Weights of a small mixture-of-experts language model, trained from scratch on English Wikipedia.
Size: 18 layers, width 192, 47.3M parameters.
Below are experts of layer 2 (counted from 0) of a mixture-of-experts language model. Rows are named router (the router's row for the expert) and show model dimensions 0-191. Each number is 128 + 32 x the weight over its row's rms, rounded and kept within 0 to 255. Numbers have three digits each.
Before each expert's rows: "comes after" lists some tokens at least twice as common just before its tokens as in all text; "gets" lists some tokens that make up at least twice as much of what it gets as of all text. This comes from a sample of Wikipedia text that the model never trained on. Tokens count by the router's weight.

# expert 0
comes after: "\n", " =", " \"", "==", "–", "("
gets: "=", ".", "-", "S", "l", ":"
router:108117124088109125109163071084107154169082149090099117103141082156091094112097157117103139097108128157096168172085168167169112161093145155141103135096166105139153162164131172077113141146083080183138143060087192136161193096110094148064145128094153088073150109135107149105137090173155133116139095144122098103179164133094165109134103090177115112103075084126160150122176119071092111074125078167139124088077168181104102108094131188069089089105140104136132092106121131159063133137147091125124135172125154128164082102171164138109146143176173133100101177148171096185121121080120099127

# expert 68
comes after: " New", ",", " in", " of", " the", ":"
gets: " New", " York", " H", "N", "n", " J"
router:114099105176096136137129070155173146166106092173136149137178144162123152118168103107128088130090129180156151130142093105192110096144109089111102065127117176120059171111145146153152090087113111117154113087114100125154157103081159062155143116089156147166061209123070140096094101130196118167086132140184092172127105151092097149135093148109096114167147093154076084101162099153140138090097090172154160180138141107115100121085155184104162112140165088119156104158152172147149112105101086138078093090085161093128136096153079090109049150134182121083131118090125152122101164124145155177

# expert 120
comes after: " of", " in", " to", " for", ",", " at"
gets: " the", " all", " The", " this", "The", " its"
router:075145119118175139175065083181139131179164123161162120110122157134108104159155085078124135114131117161099132097138085156131130105089154164145109176180109102094070147169127090103168112086171135109132124142104210144162110121144101126090157102117087109084154116081157115075109197085195072113181173179123107155170095111109172166105084149100110117160159128101148156138143077085147136114088105093067127101161164114098090085116124158107109106101067056167156110191133135128062115149135125112106148129084077123112080148195114100118137073126117147100120165143156140093112081119079112157

# expert 54
comes after: " ", ")", " 0", "%", " 1", " —"
gets: " |", ";", ");", " ;"
router:144137159176090070144064124137158110153173100144105127071135137129110091112100092164186114114096103145108086157135132154170133110090151078106159111164118106123107152095164100171114069123154105161135068099124118121139166100089107106122059119098106186085134159116074108119116147138080149129114111231033115144135164105117093159130160148098121122153122135148098140118128120157057141167171121165102168095154113141120172138117029098147170130115059113158170140116104102132127095102119074135145135115169072158124101151162154118170124110138166054172100186158169164148113072109139146176

# expert 22
comes after: " |", "|", ";", ",", ":", "–"
gets: " 18", " 19", " 3", " 4", " 17", " 9"
router:135153182103115121130110140126203118133062082098204154124160156113113150114088154142178147072107090114145159174156137074126120115134086137063129092189117080089127186167212090082156085173125084144145150130104128160152172164153199147141153141127163099160126100099101143108156091128171104118082135117114085092140129142174097131169120094102109118083149139117118139133119166119109127030142149165117159098137118181090096149154154121145097126115151124094155167157091188151159145118144133109150149186068090091070068169066143125101124172142104102090116080130152113106180155151111146129

# expert 51
comes after: " |", "|", ";", ":", "N", " on"
gets: " 10", " 9", " 8", " 7", " 6", " 11"
router:134145130209141110197131163119139164188156075159171142108167147138155120103116146091157190118165099109101118148201100164064119124163117150065107127113102101106080183170141066056123106089150073114155137139105099129086152148149108120106143100099201077160142089108081073106105131128126103112179093093094156133096082177125104150134130168138099093085175141160114138101091128134161152115150090172126127098128140103103081170186178106185072141084153078099146127106124185097168151165137139144172093155101111110160110172128109109121169129100094095106184083126128159153154137093113139105

# expert 18
comes after: " |", "|", ",", ":", ";", "–"
gets: " 7", " 3", "7", " 6", " 4", " 8"
router:157120207101089050129082141135155139140102143136163152136127134126142170157115133107126117128180152095135143136139110109103119139156112172037180162160158103112109129190209102143210076160145110097105104098127106131091163190151114151172104140160149093162152117112111115125109096172202088106113165107132142099124085132156069099149087107099133144029135153120132100122100138093092125087188167128111146152154099116114102152146155115123075139117098116083212127168090095135146126096150118173169130179087137140090089159142161120193153137107098117140122067138180112134189150117143178121

# expert 89
comes after: " the", " to", " and", " was", " a", " of"
gets: " re", " Re", " s", " r", " un", " Br"
router:087100120112181149189167146100118144144113178137110113161095136057097179140088094107142092170112122136096097084115133127127143121141139096129169142097115172128104114167110154107164161187152104151106117156195106105121092088142178153130130084094118097121104091062182183120164145126085151081112134111096099150061112150169152168078124135179114144124121178141095046150106150141134047129209143159151117087131148084136077134146146105118168104098095181068111117111205149088163138155099180107158108081136105172094124085143128110131109145114099122121133151178131056073121114173121091136

# expert 43
comes after: "\n", " |", ".", ")", "==", " ="
gets: "\n", "==", "|", "\n ", "===", "|---|---|---|---|"
router:120152084082188038087114105085110119124084088141123118175107105148116135132157140117091155132121086141165158122083110122134109178071165181148095105123155086117080136185123124138093114174115159104130066149082169128131163105109088107085136128127117155144127192146102141163167166066099174103159087113105107148105144101149120119152177107155143126093140142066130117119110110086116115153097199118098130122186146191108170117093124183131161142101118093083137160086128066142071161155109146188145110153065180148139176162177163173197106140120171144106081149159163123189134139111100154089

# expert 87
comes after: "\n", " also", "ography", " career", " life", "History"
gets: "==", " ==", "\n", "===", " ===", "===="
router:153142114079075113107147156120098069099118100104122127126134127163130083106192135192110175130131144150118150176140113082188102134060113164140080146134161115128089079191129173113101140099083117120106114135179142120113134171088084098112154155184112151100122059114140156125186126154095136146169084105100186188095132125194083106131136111164131105092123080106136154165093118065147086150158119167054152148085081112107158084080114078103115135158093110103155105115183168119102148168141180164160146134124075153170174117138160125151135153170108137089086143142133098192130154156096138200

# expert 56
comes after: "\n", " non", " co", " al", "ti", " All"
gets: "-", "|", "–", " -", "===", " or"
router:121091124088104074103161097148088121151153092115107105160163128156111102117082080142102107083165101165102102147170164166170166116147141084154084096092078114107169161175111155100099117086118104116156129101094175092057136093102178088113074111109099134173144191167126148106096169159168114140159178100166100076122155198130171148158152100145117111154075134070104147114189094152080160130112173147121047153093175162123164136174165110119157119115087103113163165099092071176075146113117132105098156099140126164157107076095171115122148089150110089115100105127114149089121146175124077096

# expert 63
comes after: "\n", " |", ".", ")", "==", " ="
gets: "\n", "ly", "|", "==", "ight", "ow"
router:092135122114146140149137047114133100102142143124127122150136175168120113105092081111080152103086076179114143076101140156115122136078157149107082109112158109093140188128183090094132072116077139112120144053084158135156155118103100110136142133136147121063101141164090153202193090061189150183148108099065124109133153152136118108113159088150149123154142119071144129145136093100073136081143091169109135123098126217158169170166129131169079102129129145183175181140166164144096102126144157128097117137151114116151085109116106111107073109091173117153089151134179050146114174093108164109

# expert 39
comes after: " |", ";", "|", ":", "N", " of"
gets: " 3", " 6", " 1", " 2", " 5", " 4"
router:151123155151109164214175103151160128153118114131149133123163170147102166128095143116191165091127092113097160158176125118093127114151124163069129158132099095095086170149163081102097096081117109108150121106111125161089184185133110140119124094157188083174136077094086059093091094164155094103105108140142096115106085162160075138158149139089094109122170172175116161116107108140071143085102161146075144075124113155103090159166150129169091137111098103095160145098098170148146096161157148151169104131105071159129149158122060096078154087185085143097131080175180145147163162154099176106

# expert 7
comes after: " |", ".", "–", " (", " 196", "200"
gets: "2", "3", "1", " 2", " 3", "5"
router:148142211138099155120102111126167147171131073103124129120144136147147144194089105177126111162193102172109136136094168107156138129144089167115070079146163121124127083161195109167184118123130107108138074093177113129154170161145102163165092142130212108091131172123106100106087085192129137136102116138171154123167162121104135176150150107136122109149143148088177111123106116174112106113126133092095141133173124157123107149167133156119171109097086182094166111186094080100153193146146187114166077135182176192146144179125074105105152108098104089165065070158143145145161163126158130100

# expert 31
comes after: " |", "-", ",", " of", ":", "|"
gets: " G", " I", " And", "y", " V", " S"
router:107147153135109158146145108144112113086169145135097103140124070121168150153160158098200172124125084160092168155148075122109125148157114129130091131121166115104155185078088103161174132168117064122158167160069115145168120150180160121076106121169095106114081165091068121069190109105106093112137120157147104133090108082156104108112139097116103130172152119164182123112108076141165168136102184057113175146123159103134178161127114164140095125099163130170162205108116144091080087135153078076168122084170162119118085140170143135144140107138214171110149113058098075113135154132105156115

# expert 52
comes after: "\n", " non", " co", " al", " Pan", " Al"
gets: "-", "–", "il", "=", " or", "/"
router:112084163078123145129153125120080107106090170075115109111156077148101090131084087104092078082166100172094125168141161157155133141155142101157090098084093163095150173171104164087107156094092092151147157082106169088067156089140167134088080107144125117144154103181129161113100128167173131156167166103167092093113147154083165159151146100163136106165072070091109154108121103121060137140094156157122073172110155168123160169169157116071138104093098093103163169089110105155066069124139095115098166112137144144163077074109174107122139062126117096096099114150162102104119165143142077114

# expert 11
comes after: " the", " United", ",", " of", " in", " an"
gets: " World", " at", " in", " American", " National", " United"
router:094187088147103145137150156173177150191099066119123103121151115116129109085126162129180147058074148092157049080187106132100099109111117078149155149115108167126162137080136143091146164148104141133154117125083089156111154109108159134139155199084153163101133105111137104120121129125107108121056164164124108172159119089130113172154161105087097115168137126085130147094091118154138115159091092180147178188080126132141098094124125160165172128155142079133191121123122106172121143137114178151110157125101115185119162127181142145131153101069147044107101174066071153110201137147178122106

# expert 19
comes after: " United", " the", ",", ":", "|", "ster"
gets: " States", " United", " US", "$", " $", " 1"
router:121119109075102100136124165179148133147140109143104140153149175155122082184149147103091179146123151142182089143115147105078102163165147147151190088128160153095132142114130105164102168153138189165146157159178112075118122169086124135121164102133161109162152087136090150112076131098104113170095133187155119148127142129148077097133092095101123127162105107078112160090103173140159071144109137123160181152126178178106137146099139163174110101131178075109168087130122138155151129091127115086117132172164181174170180113175123111161173074086116140179065175103203176086184166171198120122

# expert 37
comes after: " ", ")", " 0", "%", " 1", " —"
gets: " |", ";", ");", " /", " ;"
router:141117175178102102126065085138167135152163085153106115065141124134116089119097092152174123102070105164104084166160137176157132115089159076130155116164123106110089180102169083182112068115154105153137076098108137121151167095085103096145085119085114182096121159125115108118105165157058159123128117203033109152155169096127097160142144142101117122143134130150099148115184102164093136159186090152102162101147123131115161091107036093162171129119078123161150158116096108128124104107124089097137135110179081167109093164150150116166143119139178103188099176164150152145113076099123147171

# expert 40
comes after: " of", ".", " is", " as", ":", "-"
gets: " Al", " a", " An", " an", " A", " al"
router:085102115110183133102164164156178131167097152168133113132084117134107124105099177142147084174180101158117089167104168145102137107089144090146087178161125112147111098123170093114118161113177090063144120154087161129152183172160173068074134128153108174110056172144143150127161094066187107090178157134116100167125128149094165148147171133121097104160139172136121165166119162125164168129092081185162146186176100111116133156087130100085133101134071121158167120192104163094099108102126118101096101141099144072074148128161152106103090071137150181134132093114124101094098141184116080089

# expert 55
comes after: "\n", "\n   ", "  ", " const", "right"
gets: "|", "-", "===", "In", "aff", "ores"
router:089117136145133091105077080087196078152175094161116105147138186131189182173094105144095101102151086105087106132171130169085122121108170160163091098161156113127133166142130172082100151089125132110114151135093096159071156145081096155085159104133102156093090164165114130179131147082131111099081098094068115153108113113155085081110117100092127108126141172080091151193172095121126158157176126146105079174152140166111164153102162190162159173104101125179100105106101159177132164060056121096090158100115162091105099121153144162137079151153121129190104139133151131143115160118092153096

# expert 109
comes after: " (", " \"", "\n", "==", "-", "I"
gets: "P", "p", "S", "A", ".", ")"
router:167155148152129140137117053099153089101135068134111133101147140125097150076105164178129083164112133147132150103190096129105161116058126125105098084170148169101141138096140064143119126102112082142131075039111143142135201174089154057085090113118173089092109182098089160097110099122108168121088137106175140123181160066126137100103128161164116128160102149074175124154119117050098157094156120128134148156090093177115161126148143194153153141189119112153109132110143155179081187155122113164099156125139066122158142101129071114108093099159178132118137124140167165174115109149086158136

# expert 76
comes after: ",", "s", "ing", ")", "ed", "es"
gets: " or", " and", " de", ")", "ro", " /"
router:121177110082159123146169108080122138166109139114158108074174115143092193110103071149169161109162108179140074188105145126193114114117130074101116163166074152109107123084134145124153136117121096200144150155083108152152115086125106075141114112082153142115144103102098172179139155148149090095177111162164198159113088087106167136164100114168127161131120115147144134109118115171127123141124180083133160158094087129107129194098106099112141106139176168142088180187120107144117136113147076124110167103067125154090071138084093120089148118201103118173082058108077110107100151146099187166

# expert 73
comes after: ".", ",", "-", ":", " of", " the"
gets: " Le", " K", " H", " L", " W", " Mar"
router:065114156107120166137140151110116167123175145140108106152131122067121125166107128132198087137108086184217103077101122129123096147147128097107132192087104101119177084136110157103111125129142114111146113129142114107144187063091099195115154081105107116149138168100166175118141099173156134124069136115137170143130179139153129165066057148146103134094167121176140171158156095133056203122116171101171127113110178106120112146065165132160127136088093095072134162181159174099131113123088183115117125123147149097104171102120119158119076150119134110151075108168088048107096101103105096098

# expert 27
comes after: " |", "-", ",", " the", ":", " of"
gets: " O", " E", " A", " S", " a", " P"
router:084098161129197144136150096081116095145165154089118111133161175138130116115137123122157101137172127070125104070171124149197100101128143088126089170115060143126154095123158144177210079120153126187144144099166129163153159147175161061095094101116130125150108129172153094124131115162078103103076161220140092163118134144133133125162112152149126112132078125145145103115127078134121163121094119069137158157081081177102147180127115135170114124102165092183178163138073118102172139149133079089156149101148162109102090121170092106113065043098145082134137085147134088107125151091091101091

# expert 88
comes after: ",", " (", " in", "–", "|", "20"
gets: "20", " 2015", " ro", " 2014", " 2013", " 2021"
router:119186162128077153102115153144125178166114075150125132123174128160139170161094114148144172176133105107076119092097110072141130106120106101127178147141162067093110137085144135152108124159083166164140146103079101122107179104178162173160096147093069176135137117140125070131111099158117066127130171157124109079148123120149125130125147077138087122053151113138168141095102135130147162070137171140169164129177125108124137207159135106161148100096167101102138091131127121143156196055063192091149176087138083096093166187092167148154131162140115139118126139166129166196155086079091099112

# expert 105
comes after: " 1", " 2", " 3", " 0", " 6", " 4"
gets: "–", "-", " to", "/", "ian", " –"
router:120103097125091128119166147179088071086159101146145136153127170162139158097161104175117081068169164161132088077132150162182129115093083158138163084134142171086165111130119154146129156170119089141144163101103126093097141103155168088166093162089125143100147164126136157111099164149167162138139161095172144169158111108180173153133171144136111113098137155086091070121162175154146149069098100158162144150107088165117168163093163137166144112168090164162163179181099100174067165093148105120131161180150098143153087096092149105097150111127214169101085181106085135164103095163153166176

# expert 62
comes after: " |", ";", "u", "x", "E", " appro"
gets: " X", " 0", "x", "z", "X", " x"
router:167136149139152163110119119124125145142141130117117120131102143152102161140145076159162130157133143166193110112183122109172110100158168164102105169102161091135147133081158141124100146083076111155156107121120113155115158175084141138079145116108104132086080094075083157150070185135094099196123114109117088152110155095180126151175094110093113151103140091146179150118123141051150170113087173093168065123155078138111136165186158203148172138091158142161106122193099102127098181173153151117093091108140084111106166160162118150089078115187152162185095177063094153098125169119136184099

# expert 66
comes after: " the", " a", " of", " and", ":", " The"
gets: " m", " p", " P", " M", " c", "ac"
router:118079144127111121141099089077101105091087125077110115095141131117101145134164089176157133084110147088104150122151156092180182110140161092098108109163124145105158069123159079090117138182117080157143080084156072103128113125069172159140103117153162094170140187173155122095153162125100121114174190106167102128134128126172153163094135204082127196114106156138158156119121082137127177110167106074111139109131134152087138187117048189129154200123134171110084114096183126149124177130136089116157173170140129095151094156098082158109097096173135069133103141084180156094098167109124119128

# expert 72
comes after: " |", " the", ",", "-", ":", " of"
gets: " P", " G", " Bl", " J", " F", " Bel"
router:150138152107111159150140155170086121101127141155152125162094098097111136066186180077190135179174174102062131111179131100103137103137170106087127148121076119077123069122118104148128116150176131173153069189084105105145107146101186146091081093118110185184149163080181165086132099132123119125131146101060123104083140095103070158062091108114139106145131170138198157113127086175146150075085150152160148124141196098121122138117155169143182179098154089086128118182089123101104126150140138126180102083161134079115142101121147085151098130068106173163112108103129145126123113131152116112

# expert 71
comes after: " the", " to", " and", " a", ",", " of"
gets: " e", " w", " c", " E", " co", " s"
router:087127132168129129170104135152165156143177068143113115078132162140104075085141170161108100090139080076144125110112141075195112109147124149110123138105110134100168071126118151171119095106098120216133153169158135095079163102131140135172064114054128118115154144185145089159175186134078136098092147131156103073119114078112165129120131113107132142124128150164094154212119080109124151167126162128136134088142153170097086134107096067187173119124051163096162161172096151102162104160113133094177077117117180109165081130169117106104107138154168093105089076097106093132106101116124087165

# expert 106
comes after: " the", " and", " to", ",", " a", " he"
gets: " res", " resp", " he", " was", " man", " is"
router:140116099114081115159067116110150181099124136107105105133142160117134147136163157094176102152123137104134140075102062159175137124158143133140164173100136163100103096134101146121233123104136150151117145134194097161149098097160134064096106103077215161105127145141195160146118155073115185138077169122156122096120159140074129083043151182076111102094139104133124133131117182083132105113128103092103172089087136083123126097174135177119055123068123173115084134086169129102163193085098188134128109114149115110147147136139092073152149153104112131127156089169132131117170107126116097163

# expert 90
comes after: ",", "|", " in", "-", " March", " September"
gets: " 2015", " 2023", " 2024", " 2025", " 2013", " 2022"
router:108140180055074130133111182137171164150159118165126166159162102172127180176150130160122146155143169079103168060134106135090111119135132157154159148142096114100115142097119148160145079174103170113089127095117103102038102174125093175164130180128083098152159101141089126089089081151174087090100171156085123115128138098171086046135089097120121144122163120105145149103088118092159148076175092124167128169186070100105097104135155098171128106129176154099176080147160087134148121090090178097146158105092127104083161132128169136158140153102138156083164135144120120155085092098091168096

# expert 113
comes after: " 1", " 2", " 3", " 6", " 0", " 4"
gets: "–", "/", "-", " and", ")", "A"
router:127113094154083117119165141154092089084158091135133135147141172167154152097161100169116092081173165157149126085128158169186121109098081152138161086161145147100160102147106157137110148172101074122149154096103108110089126121173160095174087189093147141092157160123112162095102180149182158133120154106165153172131086101128171153139182153132116099079128154083099057117150145163146162102090099166160129147115080153107168175108158127157139121171088183164169177191097120161095184096147079130140150188175090142156118122088156093100148114148207167113074158105087143169111129172151175135

# expert 127
comes after: ",", "ed", " along", "ated", "ing", " together"
gets: " with", " for", " on", " by", " to", " as"
router:166131122170116125165139078105170093080089092110151133162089156160123094110138147208173048177092192159096153100125099168094140122134133080131157144140143113111161155103172065151151104172091089103127128145094109144144126114078094160111136149131194133092149121153167073176089091118198157102168100181113110085079160156091158129158118103145121114136106153076114138130106167136131137163117103092069114151176109130115158121124081170148143100202086046170172171118140151148147159134148078192086063116160133137104091159108147154116146122161117152156072127064103145132123153129128126099

# expert 28
comes after: " the", " a", " and", " of", " to", " The"
gets: " d", " G", " g", " D", " C", " L"
router:179116116156115146188086092148175055165144126139102134097076161143181091099121091150162168077117201075110107121151167158158118138160144076144089112105121170120078104111126103118102144117087119203116124120130117157132144108174133181128100118095114134164126182158139139145177124144117127131081153114170101126104125119153167130151147094074115117137141092159094159164111100090160169089099183105126142118134141137166098089067125079156051113127133147136088092128125080120093158169161083186157142097150142084081066138085091106121086132180127101152065129125151155107099182212118092189

# expert 4
comes after: " the", " a", " and", " of", " to", " an"
gets: " un", " col", " b", " E", " h", " Un"
router:062141108102207165132157135069175141074131144121100106123111070126129074127129075110116153122096086098119068070084150086167123140147135115039128194116156153110124137161099137131142143140132095123145151169151102139129092108199136176105147096090091141143089145164153062157169165098154149125113129167139069069140099145105120134156120165081111100137135138165111100147111102200177109132127102192171102114150160116135112142108125102146079116116177137056104104137102077129154122136107123133178144088178219116108141146114129151140107175128113140199106074104087110101134150192139079105

# expert 79
comes after: ".", "\n", ").", " in", " \"", " at"
gets: " The", " the", "The", " It", "\n", " it"
router:072101129133176129137150076145150160127151096139175110136101154155199077096076159111087083158122104077101109171194144127098198118151144150140149135162119124131078159099135063146179069104145130090134079148154115144135154103092154179097156162099090188173116157076140100099165168100170080114155150164104132150154155117101091101089100115148109143168097072035123148104133131091133151113089177099076156142116091108099113105102079183130153097119140104110111137136137074100145103119120110095092157156077156170101136091172154196128138127143186086097101126110097114094099088122154186110

# expert 13
comes after: " the", "-", " of", " a", ":", " and"
gets: " G", " g", " Ch", " ch", " D", " C"
router:173103180164135149202111156185125111181150089093114137118046173127175107089105157173147160097137161131098139179183132168103116155157110089140086095082132153124104098113132096089102158108114097214067127132092106143113159117159168159143037130095125108103134146154156147131174093100076135120130173110145119114111130144139181151171089120083116156145119142160159141132147090095165160101096193070134148122146191129183099150109117064139137093163148114121076090143181069088105144158165087144154136113164112094087120123167115100125113155138129067114112127128136155111095175186096099169

# expert 34
comes after: " |", " the", "|", " a", " of", ";"
gets: " b", " B", " 1", " a", " ", "b"
router:142077105108075120220115115167120183149134162185096119134193149092096104157114073143142140097140150129125160169197099123139146143130129075133076093143155145104145098111171091098121136136121131161142095102144200151140200128056158163137047115099095098066124156079139041123121140127094131125067124171163089084182085075168125140155110109091113108142164177121121131138127113083113128084129143150164145099128144185139111163174119132131154144100094191125135103124149123106125187136139131137144123102159175146169113164117108113135052125105175075121094067103144170110121150098099085138

# expert 93
comes after: " |", "-", ".", ":", "|", ","
gets: " W", " F", " G", " H", " St", " L"
router:155132134131130164199139146122122132117155123073125138158103093121157078123125073153167094143124153094153165158160137123083120126139096153160117085125181139094119126147127188083119051170138129134145124179169081091079133153118170161174136092080114092142167107142181169112156087112120117130129134068120091163112169112149164114068092106125161127178140156142188121106199088155142072126125157138158139088155145135160077142098185132119138104105120080095133143157163065079141095164104192139124074107135183099065168047112116073134157115104148122194122165179084076121114102107145167130

# expert 86
comes after: " |", "-", " the", ":", ",", " of"
gets: " R", " T", " M", " C", " r", " t"
router:157095165166103105188115083166134133173127077167103112136109154153092138144133070176151104067100113114139153088145159131165128168152139114136100170173149111112127166105131056085134130125082102109138071060141139134161129121161162147121069116141208097138141204163148141155100142181111114136152156212077124154123134150151182147134127176151140133166113147125099146146255189165130084155100175126142139154102114112151100158086158139156123142109156087115114095186181107107126153128150129094166115127176097083151092153182101144121127146145135071101184085091139123091110144147091115104

# expert 75
comes after: "\n", " |", ".", ")", "==", " =="
gets: "\n", "|", "==", "===", "===="
router:104134107113177055105095059081145140131141091159104114159125152146130153159086124124084124087130092111113139125156122172085124179082160136154090085151133122106080174117180169063100115138089170090074116145097153133103169117086091146076143118086134176119093200139104142181156172085124149109128095118093106128116157132166130123135154091152124124126143142068140142148140099082116171165123125129090108178161175168114167166098131200159114155101099094133102156101146091161126182147051142118071151120084170129083115141153146194173064139163188150118087086158118137152130173152086165089

# expert 60
comes after: " the", " a", " and", " was", " to", "'s"
gets: " dec", " dep", " mon", " des", " dis", " de"
router:140193137102162120123157138062062103105084143152069104143072096127152156170138099113176168139099119106150062129105155126143126109144095098136153159098097195193090135124089091153121146151157141196058135173129090159117064134130099119089139116151148072171113102070121158127196133082089111124190178073148121117150097167129081129135183136066090108090136103162120173103129118086167092125136130086145147096122137086126142092142179127163084152164119173109107120161137117069170176148165101083094157127121152108116144134100085171145126109125094172136132153082079118120113119194166111111

# expert 57
comes after: " was", " he", " has", " had", " and", " the"
gets: " been", " had", " released", " began", " announced", " made"
router:143128158136165155184104167101065158128142124158159133157133091163133175112128128098168164167083122082092108096096081163095129122132116183154132126168162107224112131114111144159188143134141146129110171151184142081044092093059073119158150172140150137069128125132168058166121111096121116155132089129072170117173151136112119150101158146129138115142142096112078098125093155155104095152186107109076074109088112087127099129133164082108088118086159123085167098102114170093125167143072171180190146129147097127130160157115174149176162138101087134124159150136073161185139142122098130174

# expert 25
comes after: " |", "|", "\"", " an", "um", " 197"
gets: " ", "i", " S", "r", "l", " ("
router:146093139156160137170147063170179125157116094116103131102178175126134103143086166185148088114098099115099105110137115165123136096089108089120109085130161176094101152137119105074098111118081096132150100024160112148167196109084117060148142108139101079077141187085070165123138174129167137101099163150140112095114102100155131110151169107124113171098106156089186137158097165128134149139148096149153144127146099162126111173102155189151156140174093124180102176178088125128141179150149078121132103101127143164166177157133068111093076086172183097099164089081094135110119134091091131104

# expert 81
comes after: " the", " a", " and", " of", " to", ":"
gets: " K", " k", "k", " m", " M", "th"
router:119081151162096132139127173146106166126108160095099125084071188069105110173061132167153095091157112085202132124153126107164124131161102105123128153087142111168119134122174171183087134178154116168128143158105118038158139123084151122094076105168089144107125194150103136111129163139115130105109178096135141104131155139100164146105118137096107117056125173165092161144156142139122147077097114082160083155109140181156174154136056105106050132086165089133149098200139109126099109143154073115168181111185155125162169132130081117108151120159110125112164129164180145100099170099086090108